python train.py --n_head=2 --norm_eps=1e-05 --positions="rope" --parallel_block=true
Below are experts of layer 2 (counted from 0) of a mixture-of-experts language model. Rows are named router (the router's row for the expert), down (a neuron's output weights, with its number) and show model dimensions 0-191. Each number is 200 + 30 x the weight over its row's rms, rounded and kept within 0 to 999.
After each expert's rows: a language model's description of what the expert responds to. This comes from a sample of Wikipedia text that the model never trained on.

# expert 49
router,209,218,221,231,233,177,236,209,207,172,162,157,177,241,161,158,206,186,233,212,158,224,231,195,200,176,159,164,161,232,231,230,245,201,226,167,157,180,208,156,210,159,189,234,195,201,188,219,194,159,231,163,241,237,200,195,169,230,202,159,160,182,219,168,184,210,215,219,228,205,239,154,230,244,201,221,185,156,245,181,205,166,241,207,239,167,240,194,160,155,174,181,231,221,204,180,180,221,230,176,170,164,158,167,194,163,226,161,219,154,236,223,230,214,204,215,242,223,230,196,238,246,245,191,228,188,171,175,190,240,239,240,160,226,239,167,220,241,160,161,186,220,208,239,196,205,159,199,243,239,195,162,160,164,157,248,226,237,157,158,221,240,200,238,241,216,235,232,237,225,208,249,230,195,197,244,194,235,235,181,215,202,244,154,208,200,153,245,193,175,235,176
down0,222,210,172,242,211,194,219,242,228,204,182,171,188,212,197,271,210,162,149,246,212,195,175,209,154,136,244,160,197,167,157,215,228,210,249,264,175,206,150,181,205,182,167,220,192,208,170,182,199,211,270,205,197,211,207,220,183,207,237,173,175,224,259,230,175,177,166,209,172,233,243,193,183,238,207,160,214,175,181,174,244,186,187,156,214,180,211,235,204,231,211,227,142,159,240,234,221,226,217,174,222,192,203,169,166,176,192,181,177,199,201,196,199,253,152,257,138,214,136,217,171,217,181,173,225,199,145,184,230,210,177,249,206,220,225,176,202,203,222,191,208,252,210,110,205,218,155,251,183,213,171,185,272,177,239,186,196,163,228,243,218,174,235,180,230,167,211,175,187,192,156,205,175,222,224,204,196,184,218,190,214,222,182,183,134,211,136,197,206,211,228,189
It responds to: Word pieces inside names, titles and uncommon words, often vowel-e endings like ate, ide, ree, e.g. Mar-ly, disch-arge, Ever-cle-ar.

# expert 34
router,194,227,223,226,243,196,244,186,222,178,184,163,165,231,183,165,202,192,212,223,195,230,207,229,185,155,156,165,163,232,234,210,245,202,226,167,162,194,232,156,220,157,212,231,213,226,217,240,192,154,234,158,228,213,211,200,212,220,174,159,164,155,229,153,178,204,219,201,235,216,238,160,202,238,200,216,215,158,229,177,227,165,240,223,252,177,231,165,159,162,174,176,192,199,214,194,215,232,217,165,195,160,159,174,177,205,232,160,215,157,225,212,220,211,200,214,242,195,244,225,242,247,198,172,245,214,165,190,225,226,231,238,161,239,238,159,227,244,159,153,175,185,232,241,199,226,159,214,244,233,174,160,162,158,159,245,228,238,162,152,235,245,188,246,235,242,202,251,221,209,181,215,237,163,180,226,208,233,223,182,194,228,227,166,222,243,163,228,191,172,237,205
down0,193,146,184,145,168,235,223,207,190,218,175,153,157,211,197,178,155,190,168,212,228,225,158,227,173,213,200,216,184,197,175,193,199,262,189,247,185,149,235,220,211,167,213,201,213,163,177,215,166,221,229,210,181,253,223,229,150,218,194,188,139,184,202,187,214,187,274,197,212,201,158,240,201,256,203,139,149,209,198,194,140,196,262,187,220,214,223,143,150,231,188,141,226,187,155,187,257,213,266,205,252,180,201,154,216,194,215,220,193,253,223,215,237,203,204,222,219,223,191,187,167,190,268,209,157,237,198,220,226,186,199,204,155,155,220,204,247,182,224,176,261,187,203,191,214,204,190,232,188,249,155,226,246,158,226,217,221,230,224,177,158,220,244,220,208,217,209,174,194,244,151,159,194,183,243,222,178,190,220,175,212,163,221,191,203,171,196,177,206,231,206,241
It responds to: Forms of be, have, modals and "not" right after a subject or relative pronoun: it was, which is, had, would.

# expert 115
router,201,210,199,177,235,204,221,222,207,157,174,165,176,219,146,150,251,239,210,218,210,234,228,181,188,184,167,174,163,245,170,204,236,204,203,193,161,152,234,158,222,159,222,238,191,211,228,216,168,165,169,169,228,239,229,192,207,175,216,178,162,170,225,169,163,209,222,227,228,213,236,155,226,244,186,205,234,164,238,162,197,183,235,169,234,163,222,228,164,160,154,223,209,194,166,204,184,214,195,171,220,193,169,192,170,178,206,166,167,177,238,234,248,243,224,162,237,210,244,198,230,243,253,179,193,162,182,153,191,244,220,242,186,232,218,165,179,234,162,163,203,251,166,231,203,160,168,223,241,237,168,169,173,158,165,240,199,233,166,165,213,249,218,230,227,230,260,232,237,226,181,228,236,176,200,222,204,233,236,190,186,256,213,157,220,235,165,225,225,162,221,178
down0,221,157,158,240,205,209,220,220,185,207,196,186,201,156,189,184,259,219,213,177,149,205,168,216,214,212,160,230,162,215,220,190,204,184,207,235,196,194,247,174,248,223,193,209,244,199,240,194,187,189,290,224,182,213,231,248,183,133,142,171,216,188,215,162,190,256,166,163,191,189,216,244,218,223,188,171,152,188,212,239,184,248,223,200,166,179,199,239,156,212,173,170,206,160,199,207,209,181,204,205,186,218,238,149,185,202,205,207,158,177,204,229,203,206,200,172,183,170,219,239,200,185,145,193,224,189,282,154,204,169,229,190,156,235,168,184,225,175,184,185,217,236,234,264,146,202,170,189,218,193,271,164,189,157,201,230,181,235,228,179,189,177,225,150,222,161,165,234,238,172,215,156,194,174,209,219,235,253,181,141,188,256,197,219,206,182,193,192,190,172,272,161
It responds to: A, an, the after verbs like was or is, plus verb endings -ing and -ed and past participles, e.g. hit a, simulcasting, named.

# expert 58
router,205,221,210,208,241,188,240,200,213,170,175,160,170,237,158,156,218,199,201,227,181,228,225,205,168,163,155,162,171,244,215,214,249,194,218,171,159,183,231,155,216,153,207,232,205,208,207,232,192,157,218,167,236,226,218,174,200,229,199,162,163,154,221,150,177,223,224,192,233,200,247,161,221,245,171,219,200,150,233,180,198,178,239,201,244,171,243,198,159,160,171,178,205,191,214,200,202,224,206,170,189,164,157,182,174,175,218,154,207,156,238,209,230,214,209,189,245,208,239,200,245,238,234,170,223,211,175,195,206,244,237,236,158,236,244,167,220,250,156,154,188,207,216,243,194,211,153,221,238,236,194,155,162,156,155,245,225,244,155,149,230,246,199,237,228,242,210,244,230,232,202,227,239,166,196,228,210,241,230,190,202,221,233,160,222,228,162,237,194,176,233,192
down0,209,210,196,277,240,244,221,181,232,199,196,183,163,233,226,192,173,174,227,185,187,130,226,227,182,235,175,204,205,228,167,191,155,231,205,248,235,194,165,183,116,209,246,213,184,158,220,162,167,167,238,179,185,110,134,190,186,199,216,199,215,255,193,171,230,171,193,226,231,225,233,212,219,146,217,171,179,236,186,148,225,178,188,211,204,179,258,223,211,190,144,188,176,208,173,198,179,192,171,220,174,202,225,208,189,169,220,195,175,180,189,207,230,216,229,217,210,224,215,196,101,218,246,235,225,243,190,209,194,229,205,213,184,215,233,211,209,229,224,202,168,210,173,217,228,165,153,196,260,184,146,213,181,220,211,187,156,220,202,198,175,155,169,237,258,176,158,234,123,193,229,215,172,211,231,203,211,215,206,195,275,191,195,189,200,211,193,161,241,191,176,188
It responds to: Main verbs and adjectives right after would, will, was, to, such as last, keep, failed, continued, went, scheduled.

# expert 100
router,197,231,223,203,242,184,252,206,194,180,163,150,188,234,162,157,196,176,223,204,160,241,235,177,196,168,157,169,166,240,214,222,239,214,212,178,162,199,209,149,217,153,193,227,196,215,200,218,174,153,204,156,238,237,216,204,191,227,187,126,167,171,231,157,171,232,231,200,226,204,247,164,207,255,166,241,170,151,222,177,186,166,250,181,239,187,230,220,160,171,175,167,205,204,207,222,190,216,228,213,167,172,162,163,185,173,228,159,228,155,253,200,211,179,201,187,238,207,224,198,252,243,235,180,225,192,198,194,191,243,242,235,161,234,239,193,205,247,146,156,189,224,195,239,192,219,174,176,239,238,207,159,162,169,159,246,233,226,166,157,211,244,191,237,236,213,241,243,240,227,178,233,219,192,197,231,185,233,229,232,218,203,235,171,210,194,153,241,187,172,232,193
down0,260,224,172,196,223,201,157,132,201,200,195,219,189,212,244,169,154,197,169,213,228,229,172,221,172,208,245,179,202,184,201,213,225,195,229,186,192,178,198,213,201,188,197,221,234,213,223,168,77,202,195,178,212,199,225,210,238,186,170,233,153,185,246,178,218,186,161,229,189,226,222,277,194,238,189,195,158,222,197,231,186,209,196,217,164,145,251,194,225,193,199,179,223,146,253,250,190,218,195,198,171,226,181,206,170,183,187,198,236,124,275,136,224,219,246,173,214,215,264,212,220,188,174,179,173,190,219,208,230,172,208,222,153,213,251,188,226,179,220,237,219,191,168,228,153,219,184,120,279,200,184,196,189,178,190,223,185,147,184,191,236,180,212,207,158,195,143,199,199,215,211,158,237,204,176,229,209,196,171,202,227,184,208,190,231,204,175,184,184,226,186,156
It responds to: Article a at sentence start, born inside parentheses after names, and periods in abbreviations like U.S. and Mr.

# expert 52
router,210,229,219,213,243,194,237,194,221,164,177,158,158,230,181,159,211,199,205,216,201,250,221,226,177,156,158,172,160,236,227,215,242,201,220,164,160,187,234,157,224,158,219,234,224,228,209,234,199,148,220,161,228,237,213,174,207,220,186,154,152,161,220,153,174,202,207,201,232,220,242,157,210,249,184,224,206,158,225,178,204,167,241,195,239,173,232,181,163,169,168,177,203,195,208,197,222,235,196,181,185,164,163,174,187,199,226,161,213,160,231,223,214,220,200,186,241,195,238,213,248,244,219,172,227,210,166,189,215,239,236,251,163,239,238,172,208,238,164,159,165,218,220,251,222,221,159,215,244,233,172,157,167,157,159,249,243,240,153,152,236,239,198,247,216,240,202,238,218,216,175,223,234,166,188,207,218,232,234,180,188,225,241,152,201,229,164,236,189,174,242,207
down0,198,237,224,190,212,189,118,172,262,206,240,211,132,186,201,195,165,235,202,216,232,191,212,218,167,250,216,194,234,166,248,156,213,200,217,185,172,197,211,192,198,180,251,259,188,225,225,251,192,199,192,189,195,145,180,170,168,194,178,252,178,185,193,189,241,233,241,236,179,205,253,192,188,198,217,178,213,209,180,160,203,196,238,237,155,155,137,238,187,163,165,243,182,203,212,142,220,197,199,215,170,202,229,239,180,237,180,215,252,191,244,240,191,181,197,161,177,125,152,177,184,279,190,181,196,223,213,193,229,208,169,217,220,206,190,188,214,223,190,136,213,200,191,225,195,188,177,169,218,200,276,180,245,228,162,218,216,213,212,158,202,220,235,176,290,210,170,182,181,219,192,161,188,224,237,183,249,198,183,148,174,162,214,179,212,204,231,181,183,180,189,170
It responds to: Auxiliaries and main verbs right after a subject pronoun or noun in narrative prose, such as was, had, helped, would.

# expert 38
router,199,164,158,197,237,208,230,197,145,162,176,162,168,236,189,165,216,172,214,211,179,237,234,202,210,168,160,175,172,215,235,214,238,186,231,164,205,182,240,165,230,163,164,248,186,231,226,167,172,166,219,178,240,227,183,238,192,227,187,163,169,161,175,173,173,219,184,182,207,226,235,164,236,206,236,227,207,168,235,213,217,213,230,207,236,178,220,172,157,176,165,209,186,241,243,164,176,170,236,161,198,156,164,172,162,174,239,165,218,163,225,214,179,156,221,162,235,194,247,244,240,238,229,190,192,232,187,184,217,223,233,221,167,241,218,174,201,232,166,158,210,222,186,239,184,239,161,147,228,230,224,162,168,167,163,239,238,237,158,163,238,235,177,249,230,232,198,234,224,247,229,211,243,158,187,222,230,250,218,184,226,217,230,171,236,203,164,239,163,219,230,175
down0,179,199,195,193,147,228,242,205,229,184,152,189,202,228,182,248,221,251,168,195,205,227,247,189,199,175,211,152,224,239,170,180,194,147,196,164,177,208,218,211,229,179,226,184,202,189,232,161,202,258,157,168,221,207,266,174,225,166,234,276,173,213,158,188,221,149,227,208,194,226,219,209,191,243,183,217,223,170,202,226,162,194,218,199,227,137,202,238,235,158,220,206,214,151,146,216,268,167,232,233,267,234,160,191,191,170,198,197,190,235,225,199,213,191,225,261,220,221,191,218,177,235,190,171,192,203,231,215,188,194,229,151,238,187,183,185,209,160,184,198,190,167,191,173,222,220,193,188,176,214,216,258,204,263,225,165,148,176,160,230,193,161,199,269,187,207,199,185,167,157,191,220,182,193,174,242,250,186,205,148,182,202,248,221,194,143,220,120,211,183,193,199
It responds to: First piece of a split common word, usually right after the, a or and, such as trans-actions, proport-ion, gall-eries.

# expert 33
router,210,210,212,234,241,201,243,177,166,216,168,159,183,227,142,168,222,152,173,250,183,243,235,176,194,176,162,155,184,211,194,260,247,195,216,225,173,176,229,166,225,164,148,214,177,222,193,209,162,142,186,159,255,243,203,236,195,225,190,155,168,209,234,159,196,214,244,203,217,177,240,170,216,242,203,226,209,160,231,193,183,180,236,169,220,160,242,208,163,160,194,171,248,191,208,232,191,183,196,190,194,166,158,173,223,205,226,152,232,161,248,222,168,181,168,187,240,219,216,202,248,240,215,187,215,217,207,165,180,211,241,198,172,224,184,177,181,240,144,154,198,239,222,240,203,232,189,227,230,236,197,160,169,190,157,251,239,199,153,153,232,243,184,201,206,215,194,239,243,240,172,232,219,149,196,230,170,231,220,173,196,221,212,164,211,206,151,236,221,217,232,160
down0,206,206,233,185,222,255,200,209,201,194,146,239,182,176,116,162,185,179,212,223,177,200,233,181,199,145,206,202,233,243,170,226,217,170,211,177,188,192,169,162,198,178,210,209,175,200,209,167,197,227,222,178,171,134,194,201,221,171,256,204,188,187,143,182,246,180,182,245,197,193,185,174,228,164,222,219,203,220,199,229,195,197,179,205,269,228,187,221,194,176,215,244,217,242,195,216,129,181,194,175,201,197,271,231,242,179,231,245,250,213,277,196,173,181,188,202,243,169,214,156,181,187,222,204,168,243,206,179,236,216,214,214,173,171,235,192,195,255,161,133,236,243,197,185,251,218,216,192,230,209,187,214,164,164,158,239,218,185,176,190,160,216,267,186,256,190,240,219,139,203,192,151,159,228,182,187,215,230,222,186,221,223,184,197,263,163,249,191,185,200,153,207
It responds to: First token of a new line or paragraph, such as list dashes, table pipes, heading = or == signs, and sentence-opening The/This.